{
  "experts_per_token": 8,
  "lr_router": 0.00077,
  "num_key_value_heads": 7,
  "head_dim": 64,
  "rope_fraction": 1.0,
  "extras": ["capped logits"],
  "init_std_qkv": 0.0202,
  "max_grad_norm": 1.0,
  "schedule": "wsd",
  "final_lr_fraction": 0.0
}
Below are experts of layer 8 (counted from 0) of a mixture-of-experts language model. Rows are named router (the router's row for the expert), gate (a neuron's input weights, with its number), up (a neuron's input weights, with its number) and show model dimensions 224-279. Each number is 128 + 32 x the weight over its row's rms, rounded and kept within 0 to 255.
Before each expert's rows: "mostly gets" lists some tokens that are sent to it at least half of the time. This comes from a sample of Wikipedia text that the model never trained on.

# expert 28
mostly gets: " David", " Robert", " William", " Species", " Richard", " James"
router [ 65 150 142 124 156 191 128 248 182 126 160 154 118 142 117  89 123 134 159 142 116  95  57 171 120 167 126 127 117 130 158 147 132 159 120  91 166 131 124  86 102 205 140  95 164  75 107 170  84 124 133 133 105  99  91 151]
gate0 [104 145 115  85 111 180 148 140 194 155 145 112 165 151 125 157 117 140 188 143  92 127 155 146 154 147 114 168 146  64  83 172 148 104 104  87 129 127 152 123 127 111 152 102 164 122 133 168 109 138 181 130 158  92  89 172]
up0 [157 200 142 146 104 126  32 105  84 146 135  92 140 145 127 131 123  97 101 126 131 121 115 179  99 160 124 144 116  65 129 154 147  36 166 118  93 180 119 126  48 119 102 130 199 150  91 107 117  69  90 214  84 144 124 170]
gate1 [104 116  95 104 166 146  65 145 147 107 128 117 175 115 116 143 145  90  83 129 136  80 122 169  49 102  93 131  91 140 131 103 155 116 153 103 112 110 113 109 159  71 149 102 181 127 148  68 171 176  99 172 134 146  95 130]
up1 [158 142  81  36 174 158  88  78 164 132 105  85 115 126  39 158 162  78 102 125 128 105 131 120 154 161 116 129 111 120 137 139 144 180 156 153 107 140 119  88 111 120 151  98 125 186 137 152 166 155 138 171 149 116 114 115]
gate2 [ 65 131 126  79 154 144 122  70 202 166 163 107  12 108 143 110 158 159  83 137 135 116  79 169  98 106 132 167 138 164 148 153 156 151 114 151 101 129 177  59 164 129 116 104  94 148 139 143 116 157  98  92 129 144 126 160]
up2 [160  61 161 163 151  85 116  83 144  58 176  99 132 113 163 109 151 109 157  87 166  98 151 119 155  86 173 148 108  94 166 169 157 106 143 136 117  98 129 116 120 139  81 175 110 131 117 117 102 188 144 158  72 125 139 143]
gate3 [ 92 125 111 152 200 157 116 159 114  79  66 125  88 147 143 143  58 114 155 150 163 142 123  89 172 100 120 159 122 135 199  99 148 100 189  82  63 187 111 121 128 191 160 139 166  86 126 158 143  96 160 173 158  95 142 160]
up3 [175 162  99  84 105 155 133 103 116 110 199 161  86 180 171 113  80  80  99 108  98 119  97 188 103 128  81 135 151 123 154  70 121 115 146 206 156 107 118 149 113  99 134 112 153 108 144 177 152 168 170 119 137 128 127 136]
gate4 [129 113 154  88 170 141 133 128  98 113 137 105 125  95 139 142 127 158 135  90 158  95 117 186 166 115  82 120 163 174 109 125 122 132 122 193 137 163 153 192 139 187 104 149 140 155  95 101 155 148 138 114  89 138 143 120]
up4 [142 165 168 109 100 146  76 115  96  97 155 219 163 148 151  79 152 127 125 177 108  89 141 156 137  87  81  83 159 178 109 132 148 116  86 123 153 134 124  92 146 135 176 146 112 182 165 144 119  99 103 123 114 124 111 108]
gate5 [140 128 100 104 149 147 108 153 105 181 161 136 149 177  86 140 145 113 126  74 142 159 115 127 105 141  72 111 107 136 169 121  76 139 125 121 117 102 120 143 131 125 127 111 196  89 126  74 178 170 107  67  88 105 136 149]
up5 [129  86 119  83  42  55  63 176  84 167  59 126 107 120 177 169 125 160  83 104 108 116 108 149  91 106  94 114 121 123 174 199 155 121 116 140 126 138 111 116 117 105  99 151  90 201 152  93 112 122  96 145 118 142  86 100]
gate6 [ 95 128 149  85 163  71 118 181 140 120 111 157 137 146  84 175 113 127 130 153  91 162 216  99 162 138 198 138 112 136  84 120 131 164 130 123  98 152 151 157 127 174 139 105 122 158  41 156  95 113 202 143 115  98  93 121]
up6 [ 69 139 143 139 140 128 133  92 181 136  83 144 189 198 123 149 126 148  93 117 132 169 153  91 142 125  85 115 101  96 168 134  87 167 136  89 142 161 175 117 101 173  86 192 164  90 111 139 107  97 123 120  78 144 149 116]

# expert 25
mostly gets: " was", " is", " been", " has", " are", " they"
router [ 91 114 150 136 115 150 141 158 134 140 125 208 120 151 120 157 145 117 154 203 148 134  71 124 127 123 167 107 149 161 144 144 150 103 167 119 155 124 103  98 120 183 114 138 125 110 176 152 156 125 166 165  86  40 122 148]
gate0 [109 109  77 164 137 158 126 150  97  91 150 124  66 120 110 161 124 115 129 119  81 122 124  83 136 115  78 118 163 179 137 124 157 123 123 125 122 103  62 129 153 123 141 119 114  98 101 143 118 148  97 144 131  42 108 107]
up0 [204  86 106 110  76 156 135 136 156 119 140 138 131 147 142  93 146 127  75 109 105 136 127 115 127  84 148  69 149 151 146  88 139 188 149  57 212 122 149 134 170 143 110 136 107 159 134 162 137 185 132 118 156 123 147 154]
gate1 [118 149  89 146  82 126 146 134  90 100 160 143 156 141  98 181  66 217 165 171  94 102 116 151  66  80 105 174 107 126  92  59  81 133 134 156 158 156 125 190 121 163 136 160 174  90 116 104 126 137 166 140 155 100 117 156]
up1 [147 150 116 176 149 146 126  83 115 111 203 140 144 138  92 170 157 132 153 174 106 146 147 136 135 135  72 126 168 139  99 113 115 178 165  71  97  82 112 117 119 145 132 124 179 139 190 140 149 117 138 147 134 127 149 165]
gate2 [159 109 152  88 127 113 174 105 153 223  85 122 129 209 100 167 106 183 119 175 132  67 158 168  99 190 131 153 158 150 122 156  90  88  80 159 115 155  80 133 107 115 148 122  84 131 152 109  81 132 125 116  97 117 147 133]
up2 [109 133 103  96  47 182 177  33  90 154  82 104 146  95  99  88 197 165 164 149  90 154 130 113 126 148 146 152 167 175  59  90 116 100 169 153 114 133 120 114  94  94 143 125 120  58 136 128 161 147 129 161 154 198  74 120]
gate3 [185 122 196 122 102  97 198 149 146 165  87  78 146 158 166 123  84 174 114 175 158  74 129 116  86 119 190 110  95 153 117 134 126 108 102 154 108 145 111 159 142 131 152 149  81 131 195 133 149 148 162 156 205  99 109  98]
up3 [125 133 152 172 102  68 131 134 160 123 111 131 121 148 128 128 127 119 106  84 110  92 101 110 123 205 164 112  92  95 144 187 183 156 118  86 132  40 123 150 133 144 120 114 123 141 109  97 199 142 159  97 171 127 111 147]
gate4 [102 150 140 103 140 157 122 121 151 108 128 133  68 131 198 168 101 140 178 194 103 129  90  93 179  72 134 137 132 153 115 136 143 144 141 198 111 176 150 102 132 167 116 102 130 132 163 134 178  82 111 155  72 116 158 147]
up4 [158 105 119 168 151 132 123 166  80 113 111  93 139 182  95  98 112 142  83 118 102 161 103 171  89  97 135 127  77  54 100 101 168 141 108  46  91 102 115 104 186 123 149 124 119  85 119 113  91 153 145  97 160 152 194 187]
gate5 [ 71 139 184 120 117 106 116 121 160  94 192 145 144  69  97 142 162 132 168 126  63 123 138 122 138  86 215 131 110 160  66 164 151 137 104 119 160  78 126 134 147 134 102 150 104 121 182 141 255 135 146 112  84 143  98 147]
up5 [136 157  86 172 107  84  73 111 150 111 121 140  82 183 108 169 166 116 141  77  93 180 117 142 181 121 213  88 139 136 139 154 157 165 147 151 139 118 127 142  77 115  57 121 158 101 147 113 178 149 109 144 220  86 102  58]
gate6 [170 122  79 137 106 106 126 112 125 147 145 135 151  81 117 140 144 145  94 147 106 135  84  83  73 122 147 130 145 133 135 118  90 141 134 146 114 138 149 128 115 124 160 123 123 120 120 105 143 169 171 140  95 138 132  76]
up6 [140 112  87 158 116 126 175 174 152  53  90  89 103 129 101 188 127 146 119 188 124 153 198 103 145  77 127 100  82 101 173 146 119 147 157 159 188 134 108 114 106 129 141 173 149 170 143 151 134 143 120  97 190 124 142 145]

# expert 11
mostly gets: ").", "\".", ".\"", " 0;", ");", "."
router [ 76 128 128 130 162 153  92 177 144 126 125 143 120 129 166 125 137 141 179 159 154  77  59 134 154 191 113 189 145 175 100 152 123 186 136 130 119 153 105 117 154 151 115  74 151  92 137 123  97 123 134 149  89 162 113 130]
gate0 [ 99 101 149 119 129 162 129 152 157 152 138 134 153 177 171 122  96  97 113 127  43 143  90 117 140  78 183 149 112 113 150 113 117 153 176 142  66 106 192 124  90 191 164 167 183 156 104 150 127 130  77  59 109 133 146 154]
up0 [163  81 117 105 110 129 163 135 139 169 114 165 169 141  86 158  94 163 108 155 124 108 162 116 167 170 178 161 127  93  90  94 154 164 128 122 125 162 101 145  98 161 115 128 178  96  79 149  98 123 138 138  99 140 135  85]
gate1 [142 139  52 176 117 103 156 138  88 141 238  96 156 112 115 137 171 131 124  61 136  93  85 156 100 111  94  58 132 114 148 135 146 107 108  93 124 188 144 114 113  64 123 129  97 148  93  85 110 125 147 111 159 153 122 169]
up1 [136 124 164 100  70 163 120 187 183  67 138  84 132 124  77  96 132  59  82 129 133 153 150  88 111 134 100  94  76 117 145  87 113 154 116 141 120  50 157 174 191 154 178 103 113 111 198 188 120 137 118 142 144 128 155 117]
gate2 [176 137  82  72 121  67 138  76 138 137 180 141 141  95 131 130 148 149 126 143  71 151 105 138  95 108  99 102 173 116 113  74 108 137 103 132 225 155  78 123 119  79 146 170 169  93 106  61  94 157 114 128 136 144 129 117]
up2 [ 98 179  86 150 167 111 106 158  98 123 130 100  68 154 113 133 134 116 148  90 155 118 108 126  80 160 108 181  91  76 116 164 134 145 160 131 134  92  60  58 153 132 105 142 153 182  48  93 138  98 141 131 123 136 132 146]
gate3 [105  81 159 110  92  76 139  84 130 145  76 169 124 114 144 185 107 181 147 141 115  33 114 133 120 152 121 158 113  96 114 134 137 159  79 137 115 132  53 150  90 128  97 110 117 179 122  91 150 157  83 180 129 102 103  31]
up3 [189 181 130 186  94  99 135 133 130 107 174 142 158  91 132  88 147 167  56  57 139 189 163 153 136 143 116 103 137 134 148  82 138 121 142 105 151 139 144 126 131 139 137 185 113 127 101 100  99 153 175 105 142  96 207 109]
gate4 [113 178 115 155 113 160  74 138 144 144 195 183 148 144 107 148 128 171 132  99  95 144 154 121  96 154 101  97 114 169  74  66 121 146 146  97 118 146 166 147 126 116 156 162 193 134 163  73 150  98  94 116 162 116 144 150]
up4 [182 118 141 143  99 138 154 111 140 152 104  85 107 119 194 104 121  64 123 148 167 111  68  99 137 112 118 145 144  96 153 172 117 105 116 127 189 124  42 138 131 156 110 139  52  55 159 206 110  95 134 136  92 124 104 125]
gate5 [106 131 112 138 127 102 120 161 176 161  37 109 149 155 104 121 144 182 132 118 124 116 138 103 167  92  91 117 151 134  54 133 108 115 115 201 133 167 110 158  78 146 105 111 103 134 135 136 176 115 117 148 153 120 139 161]
up5 [ 99 138 131 146  91 118 130 111 119 162 116 127 110 201 127  99 135  80 150 129  96 152 119 153 153  51 116  91 121  81  75 135 137 120 170 167 131 136 166  63 108 129 166 102 106  88 125 191 159 120 141  67 118 129 119 170]
gate6 [106 135 113 158 108  93  77 156 104 137 126 135 181 133  90 151 152 135 165 138 210 151  95 108 123 148 113 153  88 112 116 115  56 150 139 121 109 138 142 151 115 121 116 111  88 149 157 115 109 114  63 203 124 185 133 129]
up6 [ 92 123 158 132  80  86 152 139 128  96 189 165 137 110  99 159 151 159 156 156 156 101 111 117 110 137 166 160 103 145  65  86  88 129 131 135 120 128 200 168  91  92 146 144 124 140 147  86 160 121  55 175  87 167  91 113]

# expert 26
mostly gets: " River", " Fort", " Lake", "ž", " Santa", " Valley"
router [ 97  94 133 115 112 143 152 148 159 190 106 125 150 161 169 128 139 137 124  96 116  93 132 150 103 157 103  91 122 146 149 155 193 128 141  89 143 136  80 100 153 114 138  93 139  96  57 107 144 146 137  69 102  87 118 196]
gate0 [117 167 164  65 144 105 128 100 169 138 117 159 148  82 134 127 160 117 109 109  93 118 150 119  82  86 110  33  71 139 151 127 184 175  96 123 114  96 123  82 133 110 139 113 144 134  74 114 149 193  80 114 115 120  77 144]
up0 [110 125 128 113  87 174 117 147 102 172  96  98  70 165 170 103  88  61  74 183 163 134 136 173 129 128 177 134 115  88  88  63  78  98 143 105 102 145 100 183  68 150 117 155 222 152 162 154 153  88 152 149 133 165 113  74]
gate1 [169 131 191 154 148 148 197  92 165 127 141 118 134  70 216 116  98 144 155 152 161 128 157 172 159 169  72 202 191 193 104 104 104 130 177  69 149 135 105 146  91 180 141 139 176 121 115 141  82 211 140 178  61 127 135 121]
up1 [104 133 140 202 154 115  53  45 111 152 143 112 148 141 158 126 143  94 157 124  59 101 109 123 210 116  88 129 133 163 125 126  78  82 158 176  90 162 117 131 161 149 131 151 134 122  80 132 145 105 102 109 129 119 164 171]
gate2 [ 85 132 118  43 110  69  36 138 146 192  83  66 175 164 115 157 150 151 130 151 108 132 122 142  91 103 152  82  53 129  95  76  81 120 133 126  75 160 136 153 119 117 117  91 124 153  73 145 167 129 127 143 179 154 192 175]
up2 [167  86 125 144  67 109  75 133 172 130 129 145 195  97 135 159 154 168 126  94 115  54 168 155 124 110 163  92 198 151 127  68 202 111 120 130 131 184 161 116 119 145 120 133 128 117 112  99 119  92 120 134 169 122 130 184]
gate3 [118 162 132 129 144 162 107 117 113 155 112 188 155 135 112 160 154  99 155 196 205 146 115 105 149 157  88 142 157 134 147 143  99 105 159 138 123 120 168 119 135 147  57 152 114 116  72 170  92  83 184 151 102  85 162 119]
up3 [152 191 105  93  93  76  99 131 152 100 180 137 149 127  84 131 136 137 160 114 126 127 128 112 133 105 173 126  88 120 135 175 133 173 215 135 136 129 155 157 139 154 176 103 116 106 141  87 142  91 120 115 172 125 133 148]
gate4 [155 111  56 130 129 107 144 145 114 185 155 123 141 148 113 112  92 139 148 133 187  98 149 121  88 117 113 154 161 163 185  80 185 120 167 107 105 156  96 150  70 141 128  88 154 112  23 136  90 144 102 123  62  53  82 120]
up4 [152 125 162 121 123 154 125  92 113 205 114 217 170  83 102 165 124 146 112  86 159 131 174 148 107  90 124 144 140 174 120  91 187 132  93 147 151 111  83  98  54 130 158 133 130 128 117 133 124 171 100  79 116 132 101 140]
gate5 [153  76  93 143 129 152 142 170  46 136 133  81 129 144 127  92 109  92 162  82  90 145  99 115 118 136 109 102 116 106 122 128 134 148 154 160 118 128 135 124 119 124  94 142 140 182 135 142 194 146  92 170 142 131 147  91]
up5 [148 106 139 167 111 106  86 112 100 118  80 139 110 133 103 161 102 103 122 101 156 114 149 115 129 171 124 139 156 139  94 139 111 137 199  48 153 153  55 157 106 141 151 164  34 140  84 121 179 120  78 153 190 114 102  54]
gate6 [152 139  55 129 162 155  93 117 132  68 183 109 112  96 141  98 139 134  93 153 174 158 169 166 135 118 140  73 129 171 160 139 184 108 183 103  96 111 122 114 123 172 102 142 138  70 181  77 118 144 140  83 111 100 125  98]
up6 [158  84  78 133 115 125 141 137 145  96 119 110 146 101 195  82 158 135  84  83 163 146 100 138  84 111 137  90 161 201 105 107  95 134 110 118  64 137 110 145 157 191 172 156 151 115 178 121  89  61  81 140 122 160 111 102]

# expert 63
mostly gets: " (", " be", " was", " been", " $", "("
router [145 124 123 103 180 149 150 186 119 148 159 148 119 202 150 159  94 164 148 152 179  69  85 167  87 142 136 141 164 133 150 137 127  74 135 144 115 108 108  67 149 165  86 154 153 117 149 126  97 102 147 155 104   6 200 125]
gate0 [156  91 143 125 130 175  88  99 144 155  96  92 132 154 199 123 143 137 114  92  91 159  98 102 133 114 105 186 106 102 110  83 155  83 121 172 137 169  80 100 129 172  88 102  99 120 140 113 161 129 135 149 115 145 131 166]
up0 [116 145 122  72 154 104 117  78 169 167 101  90 128 146 131 115 137 135 147  98  91  61 104 111 177  99 126 131  94  83  95  94 149 126 147  97 118 130 103 135 114 111 144 143 164 160 120 121  80 134 151 156 151 122 113 122]
gate1 [133 160 117 135 104 147  99  78 146 210 125 134 175 113 157  53 121 119 100 138  89 112 116 117 142  98 149 156 175 119  81 128 116 117 119 157 152  99 127 114 146 207 137 104 131 146 116 180 159 202 149 108 124 137 105 138]
up1 [142 147 130 115 123 126 139 127 154 138 108 129 108 142 115 140 183  95 108  72 146 165 102 150 114 172 116 178 107 117  87 121 104  99 105 146 117 185 104 150 188 137 115 153 142 147 125 171 127  94 145 128 101 142 115  70]
gate2 [118 122 143 121 123 182 166 137 148 135 143 117 125 181 150  98 128 144  92 137 120 151  72 113 164 130 152  97 142 109 143 128 118 128 107 164 162 167 143  40 146  91 114 123 166 130 130 163  69 108 119 124  77 132 146 128]
up2 [ 83 177 147 138 119 121  79 102 141 118 167  68  82 111  85  99 155 138 154 146 128 163  84 134 151 144 181 121 180 115 169 141 116 171 133  78 216  95 176 105 164 112 129 103 158 105 144 179 131 122 130 107 125 117 104 131]
gate3 [142 118  56  77 145 126 144 186 165 171 139 104  82 106 103 101 124 137 154  70 148  96 198  76 123 147 109 188  30 128 160  83 113 138 147 145 148 166  94 119 134 131 142 135 149 157 173  63 131 137 156 163 177  63  71  85]
up3 [151 143 121 161 114  84 150  59 119 133 118 118 158 130  66 131  66 139 162 167 101 143 129  90 148 105 124 103 155 136  98 138 115  75 102 169  86 103 135 136 123 123  79 105 155 153  69 107 121 120 114 165 132 135 126  94]
gate4 [140 140  99 173 133 135 120 195  94 131 141 127 136 134 139 138  82 120 129  92 141 138 126 197  99 169 123 125  91 127 107 154 121 189 128 169  71 206  66 125 135 153  85 119 153 154 141 144 152 142 133 177  94 120 154 161]
up4 [ 79 165  90 166 164 159 165 140 141  93 136 122 148 118 130 174 112 154 139 156  86 179 108  96 121 135 119  99 133 128 166  75 107 127 116 136 109 150  89 132  88 165 183 138 169 130 160 137 120 131 114 110 139 124 109 158]
gate5 [171 131 147 109  82 122 171 116 120 103 160 151  96 162 110  90 148  83  75  94 121 157 140 194 101 140 149 130 104 176 112 134 150 173 111 111 116  85 113 150 170 144  81 103  89  82 155  82 124 143 155  95 119  93  56 131]
up5 [ 74 124 121  67 155 133  82  89 102 140 101  69 130 173 170 146 160 100  96 151 155  72 110 138 140 139  81 132 131  92 155 141 121 110  58 157 130 114 120 155 117 106 119 144 134 132 175 162 209 129 160 134 104 169 121 134]
gate6 [ 61 142 151 178 144 196 146 167 185  79 147 107 155 102 155 109 196 132 155 126 177  87 158 135 223 149  93 133 153 169 159  84 130  74 193 119  93 109 119 182 128 112  93 142 185 127 135 146 202  53  64 121 104  57 138 121]
up6 [116 172  73  68  75  90 158 141 202  98 166  70 102 171 104  98 171 135 193 122 176 112 160 153 139 123 185 151 142 177  90 131 113 100 121  84  55  70 120 136 112 122 155 146 111 167 143 121 121 169 147 137 141 150  92 167]

# expert 20
mostly gets: "'", " would", "(", " may", "’", " can"
router [122 171  71 185 120 168 148 146 159  97 177 167 118 115 145 111 150 135 177 134 131  94 127 148  70 129  87 107 138 214 164 104 106 167 128 144 133  97 125  81 125 191  97  68 128 149 154 119 142 149 155 117 120  82  82 128]
gate0 [135 105 135 135 189  95 175  81  85 146 189 113 178 145 177 164 137 118 155  98 135 122 141  96 121 135 154  92 163 156 137  51 192 180 117 147 129 153  61 113 166 158 127 134 180 138  45 110  62  64 177 135 116  59 127 120]
up0 [144 141 140 167  91 125 116 159  86 153 141 152 171 145 137  98 170 147  76 151  75 146 143 110 106  84 164  81 115 162 116 106 133 121 100 119 101 162 105 150 175 132 121  65  97 193 102 117 179 140  78 142  89 158 122 139]
gate1 [152 102 119 135  79 113 196 162 176 123 161 119 141 144 214 123 160 123 145 129 151  57 105 106 128 123 127 122 167 153 137 120 121 119  72 149 158 136 156 172 127 195 115  92 165 141 145 112  98 176 137 122 142 131 111 118]
up1 [122 196 113 153 119 101 123 123  76  78 112 150 162 105 188 128 150 115 140 132 124 164 125 164 107 145 112 128 119 164 153 114 142 113  73 150 164  95 137 118  86 132 128 190 130 150 107 111  68 124 111 213 160  89  84 132]
gate2 [149  83  81 145 159 153 120  94 118 121 149 101 118 133  95 161 140 130 151 171 122 127 168 134 193 176 123  97  77  95  98 107 145  97 107 115 126  85 189 107  86 139 126 111 215  91 183 174  60 143 187  91 134  84 158 131]
up2 [ 53 189 117 143 114 122 131 188  98 145  91 126 145 123  83 104 110 130  91 107 139 170 117 137 113 158 139 100  89 107  79 102 145 132 138 150 128 112 144 101 158 110 177 103 134 182 136 123 135 136 136 139  83 159 106 102]
gate3 [135 158 128  94 148 144 128 112 152 171  95 118 106 211  89 133 101 122 171 166 163 123 103 124 112 145 120 154 138 105 160 164 165  65 142 155 140 142 105 133 132 162 103 144 116 138 115  95 123  78 194 138 152 166 135 138]
up3 [239 137 115 126 136  92 121 134 115 146 164  96 178 137 121 130 178 202 130  85 130 180 115 164  96 152 121 122 103 165  96 102 108 180  83 108 103 171 154 157 106  77 150 154 104 117 134 138 148 117 135 121 142 125 148 127]
gate4 [125 142 106 147 122 165  86  77 117  94 121 122 117  72 174 102 149 120 148 159  91 140 128 186 208  79 109 178 165 223 131 106 140 118 126  84  62 105  86 106  80 117 134 105 139 126 147 144 152 153  98 144 100  83 161 100]
up4 [116 101  68 149  87 184 150 171 159 101 115 145 105 100 113 111 112 180 108  83 125 123 115 129 135 118 158 216 127 144 130 126 114 128 162 137 129 119 152 131 123 121 134 119 157  83  61 156 177 118 166 156 108 142 151 100]
gate5 [104 136 164 165 139  89 122 122 182 166  80  94 159 108 140 150 176  65 130  93 145 177 157 135  96  99 145 110  84 125 134 121 144 154 128 125 146 128 165 137 151 182 134 155 115 113 108 113 133  98 123  59 146 103  93 142]
up5 [169  78 111 110  71 172 150  88 123 112 144 107 122 141  78 130 119 129  36 126 128 102 105  93 112 134 104 125 118  90 117 137 127  95 107  97 125 139 119  57 126 133 113 115 123 132 126 126 177 119 117  85  77 118 103 149]
gate6 [125 153 122 144 124 123 175 120 126 166 132 140 138 101  87 138 200  88 114 175 121 154 138 130 129 133 176  93 139 125 105  87 140  89 107  65 153  50  80  97 124 153 159 143  92 152  84 175 154 143  85 205 146 109 127 106]
up6 [124 115 153 185 107  84 179 177 143 147 130 148 221 118 116  90 182 135 140 169 146  70 102 103 115 118 190 100 188  88 136 107 115  89 175 181 134 147 179 153 198 111 136 133 153 152 121 148 119 143 175 150  82 182  76 122]

# expert 42
mostly gets: " N", " M", " O", " T", " J", " K"
router [164 108 140 100 132 145  91 164 168 138  88 130 120 127 134  67 158 192 143 138 124  77 103 134 143 158  98 167 123 123 159 166 147 105 120  91 129 134  80 178 150 147 144 129 168 116  96 133  90  97 144 120 127   0 135 133]
gate0 [115  68 117  65 130  81  85 208 100 204 145 101 152 119 144  88 103 169 161  92  75  95 115 117  76 140  85 145  99 111 116 123 113 121  64 170 155 131 111 127 134 152 157 130  95 128  70  84 112 113 161  97 143  73 142  76]
up0 [153  99 122 151 100 106  85 156 183 163  84 193 114 115  96  92  93 196 178 192 147 128 145 109 126 110 112 172  89  89 150  56 122 215 147 146 167  89 120 189 120 175 124 155 154  91 119  69  89 111 124 113 108  71  88  98]
gate1 [ 96 123  80 120 179 193 111  95 140 161 128 140 103 142 178 178  80 140 119 105 157 115 101 157  58 131  87  89 101  70 107 101 112 122 110 173 131 147 120 108 115  86  65 106 142 171 137 141  80 130 161 155 165 161 120  76]
up1 [154 125 133 102 157 127 110 125 155 114 139  69  43 144 156 136 100 102 129 155  85 114 162 129 142 177 117 149 193 104  94 144 133  77  98  58 152 107 145 154 120  90 111 144 113 129 132  94 109 159 110 134 139 137 124 170]
gate2 [163 184  89  72  79 157 131 134 124 116 118 136 126 151 126  97  90 240 114 153 111 125 136 148 132 140 126 135 105 103 113 147 118 124 115 161 101 128 158 168 125 111 113 191 148 167 114 127 160 109 105  95 156  42  90 121]
up2 [135 149  38 179 120 111 129 175 108 147  96 156 144 160  59 136 141 143 141 165  78 114 120 142 114  92  78 115 116 114  99 112 119 141  95 191 117 146 119 169 126 129  88  99 164 216 198 148  67 116 150 153 124 126 177 149]
gate3 [105 111 138 111 143 135  76 141 134 170 107  97 164 146 123 207 116 131 153 125 136 120 102 127 139 104 150 161 139 177  97 111 125  99  88  69 117 146 178 130 150 187 131  98 120 112 133  71 170 131  93 164 150 192 153  86]
up3 [ 83 128 162 133  87 149 129 176 158 146 131 156 102 141 116 110 184 122 137 122 107 144 149 144  89 125 107 111 153 113  83 187 128 126 159 163 165 108  60 110  89 124  73 124 135  84  77 173 111 135  82 117 143 126 155 103]
gate4 [146 161 177  71 134 130 120 151 176 174 143 149 149 142  60  83 106 142 147 131 178 160  58 169 133 156 200 126 136 114 104 195 144 133 150 160  92 105 113 133 128 151 117 181 103 143 164  85 137 134 159 144 139 169 125 183]
up4 [150 154 139 141  88 148 122 150 146 134 148 172  70 182 143  91 161 139 126 168 148 104 126 155  96 141  74 100 119 188 138 135 139  90 149 121 185  46 150 126  74 185 149 144 165 121  75 112 108 158 125 114  42 191 190  83]
gate5 [135 164 167  87 128 114  97 177 104 126 118 130 125 151  51 161 136 184  90 162  95 101 127 112 150 158 145  94  93  75 202  94 150 123 112 114 148 152 138 135 160 188 128 172 156 144 122 100 110 117 164 187  88  75 108  94]
up5 [ 96 136 122 162 108  86 136 160 167  91 101 150 167 159 119  93 170 172 158  94 172  97 116 131 119 129 159 104 130 108 178 133  50 171 134 110 119 141 154 156 121 116  79 147 108 182 142 117  96 102 154 138 188 118 202  54]
gate6 [121  95 125  57 107 188 153 113 158 174 149 134 135 163 111  93 126 139 109 104 134 104  89  98 113 146 120  64 143 124 149 175 153 118  85  95 114 118 130 134  98 152 197 118 117  64 144 125  68 141 169 100 101  62 124 125]
up6 [130 124 117 123 137 148  99 169 168 157 160 196 132 194 130 114 136  90  70 185  99  83 113 127  81 122 144 124 173 173 124 160 145  88 115 148 152 153 141  71 145  67  88 123 106 101 142 163 132 152 132  89 116 123 130 111]

# expert 36
mostly gets: " David", " Paul", " Robert", " Martin", " John", " Michael"
router [136 128 144  96  75 155 149 142 106 158 128 130 101 150 139 111 129 249 156 122 161  72  88 160 108 138 101 187 167 185 146 156 167 102 131  87 115  87 111  98 107 124  53  91 159 110  98 153  73  70 136 105 104 129 174 154]
gate0 [172 114 128 119 112  94 161 128 160 179 176  75  70 112 120 141 155 163 115  94 155  98 159  87 141 131  66  84 141 175  85 106 114 128  77 163 141 147 126 173 127  89 133 138  69 109 146 124 121 107 132  68 155  84 172  75]
up0 [144  86 129 165 104 111 120  86 111  73 119 142 177 151 101 108 187  91 116 162 130 125 169 134 143  90  65 149 133 177 117 150 148 111 143 129  66 174  79 109 192 117 173 124 130  84 122 151 166 130 123 105 184  99  78  91]
gate1 [162 157 170  65 140 158  89 108 164 102 144 151 137 116 168  70  65 188 123  74  96 172 116 119 131 195 130 166 128 146 112 112 105 125 115 197 109 120  79 150 116 159  86  66 134 148 110 188  78 147 117  90 129 154 149 140]
up1 [149 149 127  61 150 158 158 146 122 120 158 140 176  94 175 156 118 105  77 109 105 157 149  76 126 139 140 131 146 108  63 130 156  54 188  69 118 134 114 134  69 130 178 159 167 162 149 111 155 145 135 114 136 152 118 124]
gate2 [106 163 128 159 109 131 161  65 175 168  58 106  78 179 145 142 125 136 157 151  94 154 154 151 187 148 128 139 136 125  19 108 136  93 153 127 134 158  87 106  78 140 132 129 141  94 222 106  85 153  85 102 109 131 119 110]
up2 [119 217 185 139  78 113 114 127 145 166 159 132 143 100 207 162 121 135 146 147 123 127 116 134 171  59  99 128 150 184  85 115 129 130 104 124 119 163 115 119 123 104 109 144 120 113  83 139 101 156 102 135 128 173 100 196]
gate3 [ 99 162 185 120 102 153 176 135 136 204 167  94  91  69 108 134 149  66  97 162 130  99 100 113  58  84 159 101 158 118 116 149 118 133 126 129 112 118 112  95 144 136 128 173 150 148 109  76 154 133 139 156 103  94 149 107]
up3 [112  57 171 106 159 159 146 178 139 164 118 152 117 152 100 112 125 110 152 154  96  59 132 144 119  94 110 165 163 126 103 128 138 151 130  66 116 132 113 105 151 151 115  75 138 103 113 161 178 194 158 168  94  78  59 155]
gate4 [ 85 109 131 142 126 107 159 118 132 162 127  47  77 175  90 155 166  38 140 112  92 144 133 135 147 157 166  72 132 149 149 112 175 131 186  92 139 173  74 112 170 140 138 167 136 160 121 141 121 140 143  91  97 136  75 130]
up4 [157 118 144 123 149 163 113 120 143 139 157 121 152 133 143 131 141 123  92 177 120 133 123 132 146  83 118 144  94 178 102 121 105 119 111 168 151 171 136 130 123 172 113 157 153 115 175 131 121 118 141  80 157 141  97 139]
gate5 [142 135 125 115 138 167  76 108 122  92 179 150 116 134  97  79 140 118 114 106 144 171 160 154 124  92 134 148 142  68 147 146  83 137 172 102 134 123 121 112  88 137 102 120 173 160 126 155 148 158 181 135 152  96 141 109]
up5 [122 128 161  36 148 122 131 169 104 133 135  98 161 119 107  87 108 153 112 173 142  83 118 145 128 139 157  96 169  89 138 154 149 167 123 144  90 149 118 148 112 130  97 159 113 125 110 102 148 142 155 110 135 129 137 162]
gate6 [ 83  89  77 113 108  92  72 147  77 179 106 129 142 112 108 168 134 156 137 169 117  75  66 140 127 125 113  77 195 122 146 131 144 147  83 137 148 113 151 127 146 127  94 122 130 132 105 161  69  92 155 159 100 110  99  77]
up6 [165 129  93  62 151 147  83 132 180 157 125  68 123 126  86 159 188 114  67  90  64 161 144 124  97 128 182  91 132 111 121 140 128 145 154 147 169 129  85  90 134 187 142 140 198  55 186  85  94 171 154 200  81  87 108 107]